Weights of a small mixture-of-experts language model, trained from scratch on English Wikipedia.
Size: 17 layers, width 128, 14.1M parameters.
Training: 369M tokens, 5636 steps.
Below are experts of layer 11 (counted from 0) of a mixture-of-experts language model. Rows are named router (the router's row for the expert), gate (a neuron's input weights, with its number), up (a neuron's input weights, with its number) and show model dimensions 0-127. Each number is 128 + 32 x the weight over its row's rms, rounded and kept within 0 to 255. Numbers have three digits each.
After each expert's rows: a language model's description of what the expert responds to. This comes from a sample of Wikipedia text that the model never trained on.

# expert 3
router:135078166215116151114043120103155121171096152140199075126156132162111129121151155111123131090081148088115126129104127128097131093102107103115137050188050176121096091101117118107177104068147175105166178171145100138142144128077181122134127116128117157149107186161054164124148153101151160119099143108109095062149153105070136149146107134189112098131120111104118148125139110109111134095155
gate3:165132152111092176133125173185158166155102131133141144098093115123134127101150142073098147113108137167188115146108164158086102128096132120092181108142139127119111167156156114101159102093200113183239151211112133095109103100148199119131171111162088123087116094139065145070158120110117185134146090094086133102139148124097172106182112204172104112111149129106126144143153086131149151122131
up3:152106138170127088159157089114174109109149162106204135133142178083062106143102172083165064113104130182120109097220081115185148158100157090157120123130090179069082090155124115076124177070110122096144067122170171118125182127169137139135108108149147154105140120143134090135176163134153105135137156129146129117154163108116125182121097124094141119118117099154073170122111191103094124123175
gate4:129103166155125121185117143121160129135137128113162098115135090147099137121151106149082159109124132095163146146128149119096082168117128054096083173150082168200098145106121135146152111170109121106141181134140094133161147118110146158107128023116134150164142152146073096176084145133107196097125116209176134053180135163082157117116097097142091084077078114181142114123120052117135115113145
up4:075129122158073181093061065094167129135134178107127141104143108101099086094099175131163144120115129136118128078138061128120119151163115062179150139087113128135189160143124131128151164123072159185155141046100112142144167125128099142093153135145119067096113151130141117161154214135181126051141155164128132120144089168134128112150118133122115128091098135146129231100149131160126152167129
What it handles: Digits and unit symbols. Digit pieces inside numbers plus unit and coordinate symbols like m, ft, km, %, ′, in specifications, coordinates and tables.

# expert 20
router:132147125135153132071144167114155167187133161086132078109122104110100111143150133059146196064104090149063105113079130129162101101120098099071134107099073127134140066076102080146070091102072130152119113150129105142170125134116125109157162103123149134159090228068078076109171079130166130126113097167123122142102095112135096114104106115108149115170144087094106137130146132112068084112160
gate1:132117145157146129161073145100131133066150124053120128103104110114174152095139083126109159097104049139117081118144095076079127180113070121076102141131148146132168130127109071146068112172082111099089167147149129106193134119124076114175160102120128120119065163124096174138128144175130133102151133205150136102109174099183127061120129151096092140156124110094104189114170132104075090113102
up1:133179086097169133132147174081075139120171158152142121141082154123171114137061121075182140080159096177089172133162129168073092084158117118090142108124134164115141131145148098141147091099129122111172167159092154111160146096136176120137171096150075106153122099116102115166093159180141175137168085154145148120107118081126107151067067132213111135085174081104133125144179112077132156091157
gate2:069107111099131102125152100112188117159077212129128111099095186140142076130104141095142130166142133113118151105128116167131141136108127087102132162139108162150173117103122084026128128108158168128124193166101057127133146156148118134162189114161167143127149067175103140097133066193117150117134154091113102204168109099145151091135133130105110156138081121071112137038120136170125136135138
up2:131102142168124074105177107055097141090110174122109127024113146149150127157139145133079155076123127168110110168109134084074130080151139134172111080154144089083124150101098098164128083107115131183103134105135120098115101180120129144160179113125172085112089178124135195140077101131159134122099090120078153096090103119099138187119091144077111183167098125091109104123200091155141125163122
What it handles: Capital name initials. Single capital letters and first pieces of proper names and surnames, such as O'K(eefe), Mc, Jr, C.K., H(oseynabad).

# expert 15
router:094090072173140149088103185135110114128187134096157109137130113137153110184143176109147154090085152125088110123121139124115103157077104124154141160133103065106150139139118129187153097143095170107088170142144102123118136118130152187124098105121124178137115149124073140130119137069094114149059133181188144158155083103151143149140084101145108141215094101087087156207117042107112099072154
gate2:122109138133073085132124121101143154070125130118158138042103128120105142098092168128130107082152094127143139138122127134194084158127097195136129133101125108015127115144133127135084150154134158157113108151116127114151118153152105142096140054121117052084150129129175141168137161146123106137104163130054137065195091083070140128141099136127164098064137213111104096159082081141131118133117
up2:111094123150146099168212132086139096160126141103117132078121130134125148166098157151170155080127089064147086122141205089185127095119141055179195158146184094143078133135113117133090140139149117138175085141073087084129116098145119093137121148137172094071111123106168163141192110103129102074172098097158107085170108133155128146149085106132174181115136112162111147100110136091131099140178
gate3:162127144095156101143092209136123143149140121213131087164153132195173100144144120097191162141141106111120117076182086117096134132090122072139098123177179109047160145149147147192179090163135137106150097118140149090160130189148182147149080128176158147147135130127115169073179148133091185107136155086127126141140121196104174146171157142140132115084088118135102121144141167097112127133137
up3:164139135096121179100133166148083121107122098136105090105187190109159183134119094131134153134169064063099130098165115147106129186126126196154141144110131128104094133103171136158124079103107077135121132090204111155151179148148124165178139125115032114062122136087136147060155156191122159149142083187139160091151119120132133116135166124091108127132157129102124111126093159183086174087124
What it handles: Linking verbs and auxiliaries. Forms of be and have and similar verbs after a subject, such as was, is, were, has been, became, plus clause commas.

# expert 7
router:145138147188112135121184138142146156131177132166168118179185160216108127138150176056129135081134152072135131143124096148111125188150161146064153104144060133117158101136134125117129139187123135135161129131164136137113156097074140152139152154175146132084118208129099087108123099090115118161130076075136143167192104132118116122158116126120179163193101115101157156138098084129142036145118
gate12:147134153174108159108133158146109114097143178135114112120132146084181104127160119101115104135161141050142145136182162120163131176175152080178186118086148112096123117085139125073113140113137098142142135172131090154125142140160197162155083153123144168156144157122170192123128137108162127089092097124115080115196099117149152080126113101130116154100099118097133188140037087153126036053110
up12:080115112114065118101128086161154160140176180076109139191157161170144157127175138080136106115094139114135193146183145146085149120132176165120109101081173108163176142160184082094108135168151092186089136172098132078136146135071118121113162172128144139130113103106105160151128170075131168079100083106097146157108110154098074116199130130074109088139156125099126125173117129141122116182084
gate13:143134155159126120147102122122194099120164108131078087121178148241155133115132155153132153112155111128168063091131076118162107189124204160124149160092097106134115099154140145145134075157073150115142133157147107061089127155131133159091138173139138121057080114139135152148157117191149168199064118137145100132160139179108072121119075098136154122117157133096105142147096090123084114158142
up13:086159174167114160169101117109149121165130069119161075160138131147116113094120127158083144110109130096147125129113089132149121130115109089147087157116166176119108141137115146141151129137162120136098091140180083083045114132066153183087102129143125120056077145147096061165128120129102116118126102203091049109161152137142203103142125062101159151141119086152096143086086113138192086148077
What it handles: Possessives and determiners. Possessive pronouns and 's in biographies, such as his, her, their, its, often before father, own, wife, death.

# expert 10
router:104040118167136193122078181167164150117154134122131132100170142166143077165095137129167095135094179077113119110116107122108077104113091134074119126080145102039102086123120196186137101132079115080130160108132088110089118112162159106185143134111127170122141155130150113133163131061150100132116154140117106120149104098153081126072080087090175111120147140089144171165203112135137108119135
gate1:127147090129147105101108183129172105134166121142116114163191128178125132088139118174172115102109111122104131094171137114204141133087114154109113119121127163141118052118095146126091126119119135063198102078115144090043142101189149130157034171125150070127086151068213141134140117124156149113115151097137095136177084086123120097144135124141178128083085139077138120099111093153126127162145
up1:122046124136100105138067170105158149130169104154062124107149103153118102138117062167125127106051119076107090166116060165117101140122128092103175131075111042111157102148114177136168154133131099160140095169123132117137154173169130183138101118140097106151130136186179154168149087077135142175128154108144169161131153155123163097097095100162174069129147106116129112144116146131054116131085
gate2:048089117164161097118156134206124147123169113110119123131135155126159093082094161144124147142025128072197084105164146141122156136130089102086126114143075122124143076102181133093153096170089107133096163138142164092142194155112086140184156165142065129106159163139157132114145126141099087123125113157158143138133111065158106113054117089118106072127156091104150140181127110118178105113122
up2:097163107093137093144174113181129125100072101122126156185126136171156146105107150193100099204112155108150176132109179112065105144122095135121089151084176116113141105124189154120115111135115093077092108171126109096152101102054075116054148137179164128171134090117118148146072130129130067198163079162145117124184086124118132136131126153128134192144163113116117149148137183095145095111156
What it handles: Person and role nouns. Nouns and agent suffixes naming people's roles or relations, often after his, her, the, such as member, father, director, guitar-ist.

# expert 23
router:154114098171116134065078168094193157128149237088124067117146078105120099159172189089152122134093119100108091157106143087139091133086113121148127143131061096131106069107092133131179105186113165117119128068165129136165114136100105149160096177107183129194134169121160136168158151139129121113128133142113112115181139095132128111085164123128153131178180084085096156164124080125143109137112
gate2:148120119159127095217034116114136128109101118147133097145141087120159145125171123131137117093134057095129119114119142093169120078118124201133064126171087123156078130074166107154121148108098162175137146116155131047085120137147147160091134076102185123088129193124100141088122133141114122169089147120125127101106155080141141112196122060180137166140190113157124116156126134099143108119059
up2:147070128131180164115083093119083114128093094144105061175139046100117120098115157109122080119105080177166123108125135173090181105167155138080128116110144073144073123157137118138153104103135155136181138097131211120044129137140076139143102086139104128155092139088111160154129129128141077088153088112107099142091113157120127081114140147108072044089131158162129144201138122112142166136147
gate3:181131140158101106045170128099181160180105101143149172111135088132134084124101145152142121126099148126120125159066102157135116123161125137110106145107155133085133141125142163074112142161166132123131089170135140132180150100180143107151141133113170159113181198120085098115182145085143175122066123116139085146176134129128155097140083138204193160178118184090101115098152065112144043167139
up3:204091098157119147120100106115156125148131165087143107177148054129181125123128128142150144141077155116130152185162100137114135094198121101111104165133143090100095130154112115112180109124144151163159065106099117189195146103164163070171111150233129108109138149132121152163198103125131144114127136071080100083197131071161154126119173097111138091131101091145145118149146105164146113127101
What it handles: Whole-number tokens. Space-preceded numbers in tables, statistics and dates, such as 16,000, 26.0%, population totals, race results.

# expert 0
router:149082132129145101119158107085163099074118189059134085074150132147113141157123151045145105126155104089139176168122099118099147111115142072079103133115135145132126133109127141152084118180104176130146114128162115099083172163148208105121164127153136162146128153062142126048139167105176117161163142091170136123098174125144146142097093119198163083127136093093163208122117070139144122114098
gate0:162147150118125161120109108128134178156134126085139108125085219209168090103113181121086138142147143146124139107110110118080098161088195110072077115074141084123158163158111076128091085146139120146103167171088115147134112144139168121078158113129138133183142125156148128121065131097157076141115121152116100068098167122072129181056137168131135174164126165180168179115098149111123119083107
up0:183095109141148126125147173155131128050135124125206097152114122085160100115178113136206191148135181109092176120155049154110125106146103199087108127115106090115122185158141142103077153125176079163125177203112128117164098137185135134174109109121113133143172167124133069113102094107191116124180143141106157123149142134073137147115152129121154110145164101125141199145081116125124144121138
gate1:088131074158124113071143075129138135136137106119150166177137135173146158178126129097163126120097117177142074120133135123032091163100195067091080148161123103147125133057172164173091132083124101205185119112110142117089156099126145168077150118066072126138140146086148095150162110136140114098125143146155146128086171139114168086175112136189111103113125132138154114117141129203119144133171
up1:167092094086203064138141133105126153106142130139156124151118089103115137150096166128139107090193146105113145121127133152124102094138115096116105074136123145169185096129147114119145095182155140206147118048094107170114138085143120096047158126046143099116174105103103088111139177092177098134136065107098133115093111134098152114122153104160078104056097127067136128112141161119184105130079
What it handles: Sports and foreign name pieces. Word pieces of proper names in sports rosters, results and leagues, plus Spanish/French/Italian name starts, such as El, cho(ke), Wi, Euro.

# expert 12
router:154070092144099184047118130065166159161161166117171114138114157137150165150087138038179109152129134105173125126125110149100085144141133143105126113139093147117148106089136139121133133158128143131093191114180121104160160054087140131155087163115155153164143144126117101114207123123160120152165179116183123204162137097125108064167118098154149079150108106094135119121148097054099116082122
gate0:153154097117143127112138049135165097114115096097064133121117109131152154125096150105107152127158096081114085118129134096115064137108181159120156109165130162174116086113163117145112106155096104072108132072100135115141102101096131153136174221155095164181132113091093144086201141144129109119175144145120051123136072120107048184137096089117155183163083123154129184105101092138133088095125
up0:127101098085058074071195138155100118125151119136114104128169108078123058170081148039096145109150166143138159151149133151142079152165122090136129091115144128125112116134095096115103071160126097147157117106129138103101162092158137196111111057188132155124116111163112085205105142115103108187139165130137103170121102132133044122085138134147128123129121177096084169119091146131178166143100
gate1:136086081070107097131128153105160088152138161124177160133093129082134149123156143091080121173118107151162164098137118156110115124146070150047074175083138167073095135111198158105161136149123151094078145141159126167101111146153124104074155107148127066149123114157105118154149141133132086110195168149136147115134174082093103066145081111113230157122160071134140173143132126170161106132133
up1:149124092099131152077122104071125046152104127120136055121089119088138148120116134109166089149070088151126098102179129097133154146133212134133180148144082082118136141124162104172145086126173131104129164143071140146144115076154123191148125085099136141052108156134118148094119130096161162165175140092149141175138127214146180100175167120144156111113167121131168092121100103135118107203119
What it handles: Adjective endings and abstractions. Adjectives and their suffix pieces in expository prose, such as public, social, unus-ual, strategi-c, plus some the and and.

# expert 4
router:141067125185093130116132187127101118119182210118173115142174137181141174222142115140123122104131128107138173127102132118105080122088121060128101118113124175121094146104132134181092087177081101111126139167143173134182109147094189152158117163110172133196109170143159105112184147127082104180126161106140074125153115163101130131131129152137190160176126124140169117137084118147116124062132
gate0:156144089125148121134087181153092169088160174134102103160121136087094099163124087152070120100133119100138106117116139154051127109121120108145129118125110107144102174088134141131098093104064119195110101132137068126069109152180195128117129121119137094135099213166079109108141161135072077120122113141103115167133092104087132168181085117163146168082096181126128150146175176172161059119082
up0:110138110087149195136062124098095136093155141131111163120122120096115146181093075148167098174125135139099082149091138151150127091141147128061144182135137147125145205186156164108117160099126129148117079091206118175110159133129111110121192077139111118144106142111090123108141130126093103126183165190097161051118148158131112158099165163159126206133144121136165178182090126148112086173154
gate1:136108135110130162120056143171120168093145171129200068133123114096141128182138157123126120153138083124130077107059174145085116112137191117164092130145106132107057099173096093138065038135146160133100108087099173141185121115136126163145125104146123150164117077186176113106166149121167129072086118084140148140164150206146132126183140105120128131121172107096099133110113140147120156081089
up1:124125178153101088133121131120121150135157080135125138122136153102110158159143167178093202082144134055096128102131123113128146141096084108138153123151200113131184110120157096088134147110078138113097156082037093152119117144091097108156110151086120169143087094124137145168158051175187115100139045070112173098133097075141096137193117161122154151152125153138070158136123153111079096127126
What it handles: List and infobox markers. Line-initial dashes in infobox and taxonomy lists, table pipes at row starts, and semicolons separating listed names, such as - Family:.

# expert 16
router:100148068179152214106153134152156111141127194138159115104114152127155153107083132139161133103110155155126103140105173091157130216110089102094119132118115093149096138139085130174116059199054172138147138120155153149106170116152148138184117134116148084098144155097100171099138134117144165085122153160157109106161088131105170127122120077203210122103090136149151178100110103155082110118095
gate2:178135125123162124150121118140105112053115087180154152099130181167078157134124129132106104122109123171178135145101087107150142197093143098083133112118104159135062164183134148187080083199092129135151131094133107153153184177144143158155169187121195177124098180150109116123113143077128106098159128160115105100123092114099131124140136110194169050103150133163137158155161071125142145165156
up2:153184142167123143048097175158180129151173103141098147088115088077140134146155089170200099146085205119178085143137119172097124146105146171056071128159130090104123143134149110143143171110160093110136080165148115088129134122144100129135087143148129144118175108108186185061168088168139114166146130166099137153081132099142132125169158116104080133164151135156060105096105174131106117125120
gate3:202175146169048121175118119151136133131129174199128131123111135176145123073067105143129127110127086119156126117111133102115153098156116142128041117101111202140170124123067140069107112151133140174126131168139088147074158100077112186195131102139158122126153100130108170101145102159135116171115143151141109090169075088139104153104116126149168110142127142169196082123120200116150084109159
up3:113064080143161161170131168062120148138114103121103140109109095065140141164108231092074142120141090173110186112101074126141097131168148149127132154118177142112161089151096178168135157061124122115183095151130106113133093092190152099122134080125130139108169172110139133194073163137133162090132192109147108065150110161115101121171140123085168085131141092153142148132160157128153136144150
What it handles: Results table cells. Pipes, blank cells, dashes and semicolons inside numeric tables of election results, sports scores and statistics, plus signs like − and +.

# expert 1
router:105137111192121171188089198111152178142163160090134099102125091181118111185134127072172140107118193155116144136099072085122175097109145106068145143149123132061140120058082124118151144161124153098068091090146139180104141146093134124145121149117150095209124137097061108117152161109108117105104104167125150128162121089122118108121103134118144175099138086133162162189135079107120124087188
gate2:092123173091149165224138161124062191205095129127137132152126171145086103124161101144075168119112095187111111131092132156108120125142173144149133098085141131136095140142206116089131138096156171134140114100172121119114144150123083148109127172168156033141162196107134128155134135095116134147102093095187169119156163107172081104129162124130119085109134127091156191188124125098161137127138
up2:151075104133144108078173112117121125174130186149110187122157116104114163110121176203139126166107201126140110101130110108108125100157099091120139086140136102129107116093108141151118197094171157072186174141088142133144108167109060173140098097142119121129087157133060165160120168084106122057139093132121091163083148106145080103080092082184058128112084136115149110100112141107162154159117
gate3:067127136113121054183119099088123111173122084098130122109110140083074124099125147128156117151071177116067108181134133172157112089199135118125124198106101092070146122111162097133131131095127149108059136094165095138128153145107180149099154152132098092106131142113106161135096170206205125170114142133120163069145096132156149108116132130145099096135112099063072134123114086111141116076190
up3:108112143141127120140163139099143144156176149138118126195132123137138090090188057130148177166098125136131077092090100157177109175103133201137116112087163214145156127106178155108105111123123108130123128144148094114049084104060089120176137152092131103141148131100140116101049061110174070152108181136176108073091123132151149113164123137119135185156184156129130132162124159087135119132109
What it handles: Prepositions after nouns/verbs. Prepositions such as in, of, on, during, throughout, usually before a noun phrase, as in "for the first time in 1960", "sculpture of".

# expert 13
router:131127154199193198094134177151142134190119180153171087175117094117150121152045142124135144099112176112124139130114083173165103083109099075145116067154130102076116121150147153168170106154095160080138159087110072077131096048111146137117125145131141131148123105103125114126145143101124067120173188139119113132133082075105137086148078159133163092155068128107137136135114116104128104114185
gate2:097181132179144115138138129145148110154158134094205144167125065219158183112129091072122087151146156100137103172135119166144128162175042081138163164127126121091105097113133146172066131128102141163075104151121087087182141137126119118139127126112129117137142150157113169130140143179145083181152140123127110190133100137157105065066127173158181151113104194069121100125094157126140117135117
up2:160125103125141186138139158091097099158106094089094119125084143146114157153102117181148192147099124120124181083157100112131149086217132136159155123170127147115148107188168128134140095173189172091162138102103076109070125108121132088109089153150063127147155167134170075102117139129165130134159120090189081098173141114102120057099097154117115131168143138122101144054129107157113042125128
gate3:096142135193184160167118199130139136151126139142151146151147090124150124142058122137121128101105081092142078163126077126175112135147104076116082130095173175160128165145193089155145182106147131130130136117162070146121100086153105116087077146183123159165144130163191116131137101120158173111102156127094060079096149140142105057088064145069136119133104104147147179157144084133139081096135
up3:122188118104158148148120111141112150193124110168149140116137181176140115175144079099158127219096137157134142124137093173174082112179107146094181175129171116080079161129097091096134146163169137138140094117185129159147093119118120095139123137111114123125136137100132155070125175087113140157112109113133117135165193111142089117185080077169193169128119132054131064095099135107118144129205
What it handles: Word stems and suffixes. Verb and noun stems and their suffix pieces in running prose, such as surviv-, discuss, approach, simpl-icit-y, bor-row-ing.

# expert 9
router:146142122155123122119139133139165115160154230157157112131195158169084184237089186109097107096100103120166091133135115140135131152119153116144133106128117105157114097102175130151113144177132132093098103116134074099111097101114199092122128128091118171126112101073095110113148107132152032081035160133153134141102121137124124104146123150087123107132110127063094155172092122136113095071122
gate1:185071128092156122094185120152147185169148149137130178109145090195077120145156160117117109137144113140180106140122100173146150136130141133206102080077178174091097099144176121146114111185184121104167181152155133150136131153139161051145118089088132095116167116121110121093096104105173130171092202086085156159105126129126150162137121110168101162119196119126116143160090134082141176138142
up1:117175100167134130140148102164128135113168092160103182082130101128128083129098161134095160129152109150068100105109123160167078145112106107179145105186158141154103206189137124081139095075146125115140147115127173219129154068095078128143114115192133158098068160104145086140141126141125148125112170077128109113107129111077123128090124201120159168166206163102160169134156138117122109149180
gate2:101127115122175113156084164137135159157134106135168097132158131199097200136048168154157155122077154107107128177098066129132169184150139111095177117117104145159179160135160159159170196195077128124172106065102097130117121112098186138116115205129137124142173063124122096136084136107132147135139147161097144117111126149107161083137162153125110090156122171085115161143124129200169127133111
up2:126029138177128084137130151116141104128128178182114144141117123057145094147154124177121163145150052077098124127174163122101125140157124074105196108116181076077126176110135109102176170129106123080147135156178139159102118084099132114089076149127130094094141127073125158176047134140133134081144096113105121071167165130114126105143111149089133089138130091114144114211108125155095141115117
What it handles: Mid-word syllables, Romance words. Mid-word syllables like ti, si, ci, ali inside foreign or Latin-derived words and names, as in Bra-si-l, Fá-ti-ma, Édi-ti-ons.

# expert 21
router:122101122162117123120111142071133136094165167070150067128147128175097148124099157111097118124096109090159089124078109106155116137112075099098135104077118116079082173158189102138115131109103116118161114081211100112100164128115131113105153108178175106122141154096140048105173129165125085085090133159186097149148112171150121065121167120108089117164154130155130118196124106055083092077170
gate11:075137142151149128098093093114140113170122108174131120119180076143173158075117054125130083134128108150116142156089107106140092099149093086133095111081093148129106036159138081123177071123132136125131127125114137146141110139145133117108166064121138086142175154040084122088096173122173129130075081126157132151096094086167060124130118140135071155165126161164184098187176135134087096114130
up11:196124131195145125105112101112108103193102159168127114122069093142115158065092107127108122162106110125111094128136113115137111149131072136224099155116138059157088108137163139096172134139093136145160151062141114085136096096157089182095155114157143127157077118163137118165143172137120125117082117235162177159180147179154124113123112189134140136140121113201154096132154140111157123150129
gate12:144112129076140183129064117130200097166126092113075105118170109134159120166151154163124082141106137118133087123095114081115150163100206119171116150102153164136137104174138072144156136108115112121098104092144097086126134114146189074139076099082148151111136071173138059118151142141168143124094169133122145154153156099089136039124135175180118136140155151184149162188134079095149103084151
up12:144078160108116106105187120141138143056159103113144130090113153139132082111097112107154132129105079173129082112174157065133151105133116146139136183115125142146131145144127091166085149104118153144214109147084092138151134073065146155084104180106130125200098065126181177140100103155096089114130169079167168202165078133075153119092140140155086129130130139116135143123134135089189102076107
What it handles: Asian name syllables. Syllable pieces of South Asian, Arabic, Turkic and Chinese names, such as Bh, Raj, Kan, ha, ung, as in Ja-ha-an, Ah-met.

# expert 6
router:096096130143140112098155200122187142126110143103125145103129137152110095141135087080119067125121203097153143154050132138112158180146107115061066079101150151089106141126179158162130122138088142142128099100149060114095100099108192141105142150152120172158116164129146086137158143154136106116131166141122152113156197107141122062127150169133180169213145149129090144137180140163121060109170
gate1:174152098062101067095135111083127185153160155142081143146080130089123141127154122083082089064134119095144153094133151067134150080121105085151165126182134179152127112132116108169122099112121136159181095088148089140133094200073165106132117140094139146176122130175183076143123160122095150203117111154111155131177158144125178040159145107131149166120131173127131131119097163120150159130169
up1:122109152125180126139141206114136111120149090154130154080129075117212082144130184085110094141178057169102106112204147134180096148136141138175152164088118160069160117160174086128146124139091120085153128214124167151147137075129183127117089137096080073167135125104129096108158126135156106145166119123126149109108101172062088117145068100131148157129134122125184127115126137121170109112115
gate2:099121117126148119142159185170157148156108057115113094158123076163141129148128133131126133148133196117150118140076145062138175080163134076111105087137160134119116126162170127188144164215119098115142130109178121164075155031126158172134187156110101115138127163149122155195139125116149155163154120132060154156168111106129161111171093111079134132152154121127110141166204091164122111082153
up2:098089136106119099098096128123122146139169117060123148140168160170038123085158075195086142162141113127158148153110159122187120086108161113114117114086097135097172140111110125153159213156091176101090123128132128070138149106089159137111132145130127183124157091097089160118070128126122113128094120166115176114101192145106120146162145148057103108113086109155167174176199105122175138163168
What it handles: Wars, states, institutions. Nouns in names of wars, armies, states, churches, rivers and acts, often after the or a nationality, such as War, Army, Empire.

# expert 22
router:107104160189134129136101166129102155149161152099164135104099146108121138196061159051105127095100179111183117100115135085108157139142133129121063122132077102139151121118102136154162108127102146157103132131143110165138142154120161106095085072129228182207095150123065136073164166089081129137109106157116152134101109166120096167133139143125108152169137075112110124176173106113133044131159
gate3:114105090105189082136177082097167124107137147137113133122106065080084135118160193129148139092127113138159142136096168130109159174177123155135082146163120133130145151140098104126084108114077124132131123102133102191128089076152118104099153045139165177082074159075072130133176163071134150146189123126134119125119059081086087127148132127121077095134141144093168106113134125109054163186112
up3:136159172151137128159144101122145135128118152171126149103094106118093150105075188094091178111149140173138210158160099153138174112112128145142125000127125099132139125091139129179222107176173151153124112164148101127139116140140110205122122161105167126075119128099043112164099159136131125113118129140112141120158121183126171143099182065075149129112143086128113103155148099111141160151164
gate4:137168141127136108134089146116172088111145092151128116186097120123111122113136119145136190152099142103140109166102112127089110162086125124099118050094159091103122168146070115138169082123092137102154133118097132165167125145155117150185138188154105141133097157069110165117125095187111129178147189084093136200112140145115085141123189060130109104121127159109010097114180131169146102183139
up4:192098161111130134155141103131132139181134157163095135168189091099133162086143161118145104102147138143096086090134166127149183173102083110107154158119153152039079128067175157093196111095067122107115146123136114129141172130125104149077185122163163098146103113091122218167141174172060081136160107118137188118127106096151144125093096093110171133123141110151112163137120118136164138102175
What it handles: Heading and infobox punctuation. Equals signs closing and opening wiki headings, commas after places or clauses, and opening parentheses before years or country codes.

# expert 19
router:079119085166087144119144139119134181098118197136143124045149083175171134129126137111162080137112136128111180116032168085189108148094099138130123116135086075080127135126166136141137137160132111073087102147109108145115190147127172176137101129149146113143152232089089118133135112144099101114162097123088105162182107133084123110091077113087090117137077130135145170144152121113071095117122
gate2:153187145154075134152111049100133124130118176139166141099122139143106111153093108198090123153024124054108165150073112143110127161064132141139081167125101132155117175147151113080110105149134137142062167163129078141090153112114137169107131162101167107138171118089120116158146118120158147178085121142069136148124107131114150118108095168061110122188168052141119125143178138140166117100101
up2:153126173115123118088128129087134154111139100121139113147113126157076085094078113173092068140139115133051167066148145159120099074114100169108141101223074108171152172133066116155094147146103123107148118091161158106167111211138091163136114132166159154117134180091158179175152108118142136130126097108098120137152111135118120104095126085098095113121121102055171165115104153121140059158194
gate3:136197157147179164107121172137107186129135146130150133114141119080124125142178145173171132131158148154075089151121074142159131102107133208123163159127131098115056112103175166139133084133104063127124138097102139074172078123143186110175100126119133154142131114103162149164152115172122151112165036091081099155166150133106138137148066096130177094105099150135147147154142071099157136046122
up3:138148200184087085146083161117108075153152136131138133168120132113188115126176127169163093169059148128096157155116114182084119084149133066112137117128146102138062139130137133180159149193120142163166159111093113101152097104126150152187099163118145062155065163128130112127145125186140166146130146154150149129059086159093193134149156089090139146127070130105161176145111166135163149108148
What it handles: Line breaks, Al- prefixes. Line breaks ending table rows, headings and list lead-ins, plus word-initial pieces like Al, al, re in names.

# expert 2
router:114086086182153179068115153134096102113165146124164096123152150124164074200158166124118142132108155115124113079129094103118086119156066126117142088161130140137170110098146133183168053166111164098142123131172122126116163147118139177099107110161120108116127148056104115119103139075097077144151101125158093179108182133116112057133148151127164167158151140124180158177140030083154113090145
gate2:115108155169184125061148140147092139112130154153085087163146149102121170149116100144086138143168104163216086082116135108154148139098105110085148106123154100140189149137135125135089115172149214151113165039164145149135163125156162163159173114145146093097078097076116120129056144143117153110173089124141112088146121136144149111172085135179111149182134146156128090200111146091100146169157
up2:081083139105071163087178161091133132128133086146163109143149094176107054196164130118173064180102116096089064088111138096121181119163151137109142155101161136117183095176108100140094139130164115121106125120151160127160088107146147231199159095122127127110145158122072103109102078125112148139103079140134115091153159143168090158126153131081127108103116133098127101183120119113148093123179
gate3:136106113125159121076118117114145064148162147105095096112154139114133115128152081149136145152120125167127148099148134115158107149167098101103158111110111124112221125125161137126063176177152106051171127214211135084119124149111191126140146093149108143083186145072154118131149156183112123096111116084200117081118136120124134119121086147171134124135107143202070186111117159072093115135152
up3:125151159096081090204147134099137129132170126159079126105135148102162177088092204161151151132097115147167074139121138120141122077072084154164065150118161185137060103157112135123162142081173129085096145142109145132147148121126183137093113080107114125088145076128181183111178185131133084177091080090135119183084109074156102122142115169115128130136141135113108119184122110085132104114173
What it handles: Clause connectives and pronouns. Words opening or linking clauses in narrative prose: relatives, conjunctions, subject pronouns and infinitive to, such as which, that, they, However.

# expert 8
router:091113146134125155147149117124128128134138175112230124110124125136098078132140134103144106126092117131121126079081120059139088132044169127031142137089141135140068165062089159149165079116137132141110188102107127163069080068103142147128088140071154115165089138110079102147157104101142097120147111133168154144147093135151087150133073089099163076147121123085158174116148095119142090099151
gate0:141158138144120108157110119108124122102137051104170056149130097170124059160120171102117105144161100132174201103136167111157066190149145164106102169087129128144086134124109150078104102096120164064116134154133135149116152150086129110216089086115136129115177183108142117126127150166130115176124120082112128167155096164161176094102175145115131053127119109094102162102125144115097173127207
up0:145147166109142126162094087110145106118184182152107116142120156177176166181174126132091109128180163111154152105107119149146136102058152114090172083091107178149141182097088155121138052080156122193105107149099120118153093097085147140112126102128103100118183129149062192119091177098140139144191135140157193141149145074131125181143167166162127099141138126112131159129098081162126193110136
gate1:114109119115132162088110070081096144162076118158157147151129147127187126061092149060119102057140183197147120038122101090117099148103138121145114130076105097174127091131142127118206166112121091114162152165157102156124118118117132139130167147091189154104126131122166120126138147096169151112129119118129167153084123176193105105139202080118169150132136183170168179100109155143115142094141
up1:108170099086109173111154068132109106071121098046147062092157096153106130114158168162112138125188086161146191156154150147139129153067140127151119126111124064111095134105148176182089156123123100077121087137157128119122134162133153107139120105153126194136119138106146168045071063118127094149090142115169160148123147161122119129146139121198150088143113130063165194162130082113102139142120
What it handles: Mid-word Latinate fragments. Middle pieces of long Latinate words after prefixes like con, pro, in, such as cons-c-ription, Cont-in-uum, inc-umb-ent.

# expert 11
router:156124115168129162149115159059131100151147161115137144086134127157107126167068138151140118101141168099164131141076116096089136106075100088115097106152072116110164136085186108148146056085135178106141145142131095119148088092099216107143123132120128110162103207133156148078115104144141123086151137110182071184160124146138137108089084137169140139138118132104149176083110081091157132024158
gate1:142111118146180141062124105114083108199117195170129141107135122150155136119060140152099076157140111081133079107169158092098106155153134112120169102112121172234133114174135100152158144083135104097149076146137120178114076215137159122098181087158146119144132162093185135124147095161151102122106141108106134073088092121114089102114116166062145158088123160101123108138120147105140109076134
up1:093073089091115156124165138100143095114147037136137064045112205147152115111113090123105146053155091050157153137146123145117157114176103145164119158155087162119158125135158143103146157119179196109144139094108105167138107130170130099077074104157086157146164151166140170148142158120159120140146117129129123113134116075138165143088122163101158159111117151120113145137127137070122029108139
gate2:110097106162175181076133107080201179130157108117115100141163082133129118174104140151163117107171104170158139096113154123139165099132124117124140176168116131107197088123076119111148179190112135099141124151160161107168133115067105147103101160150120124135128177156103179086135146120193111151124173087183112235118105109142160169124163175153131160121138175140187159090135112150158074130142
up2:049170020105085142140116140169141174195144124093166143104127171130138127130080141117111118117122155115100120098152158156109107135151105150120101135155132109102131200149117082109140152161124173121104068074144064131138154094151136111142207103192143053089114064126118121155106084128092128161135091090166135100146160155109100106091122141155136166186131138137111118072119149174119120082087
What it handles: Infobox field labels. Field names in infoboxes and list entries, before a colon, such as Date, Genus, Preceded by, Coordinates, Candidate, Born.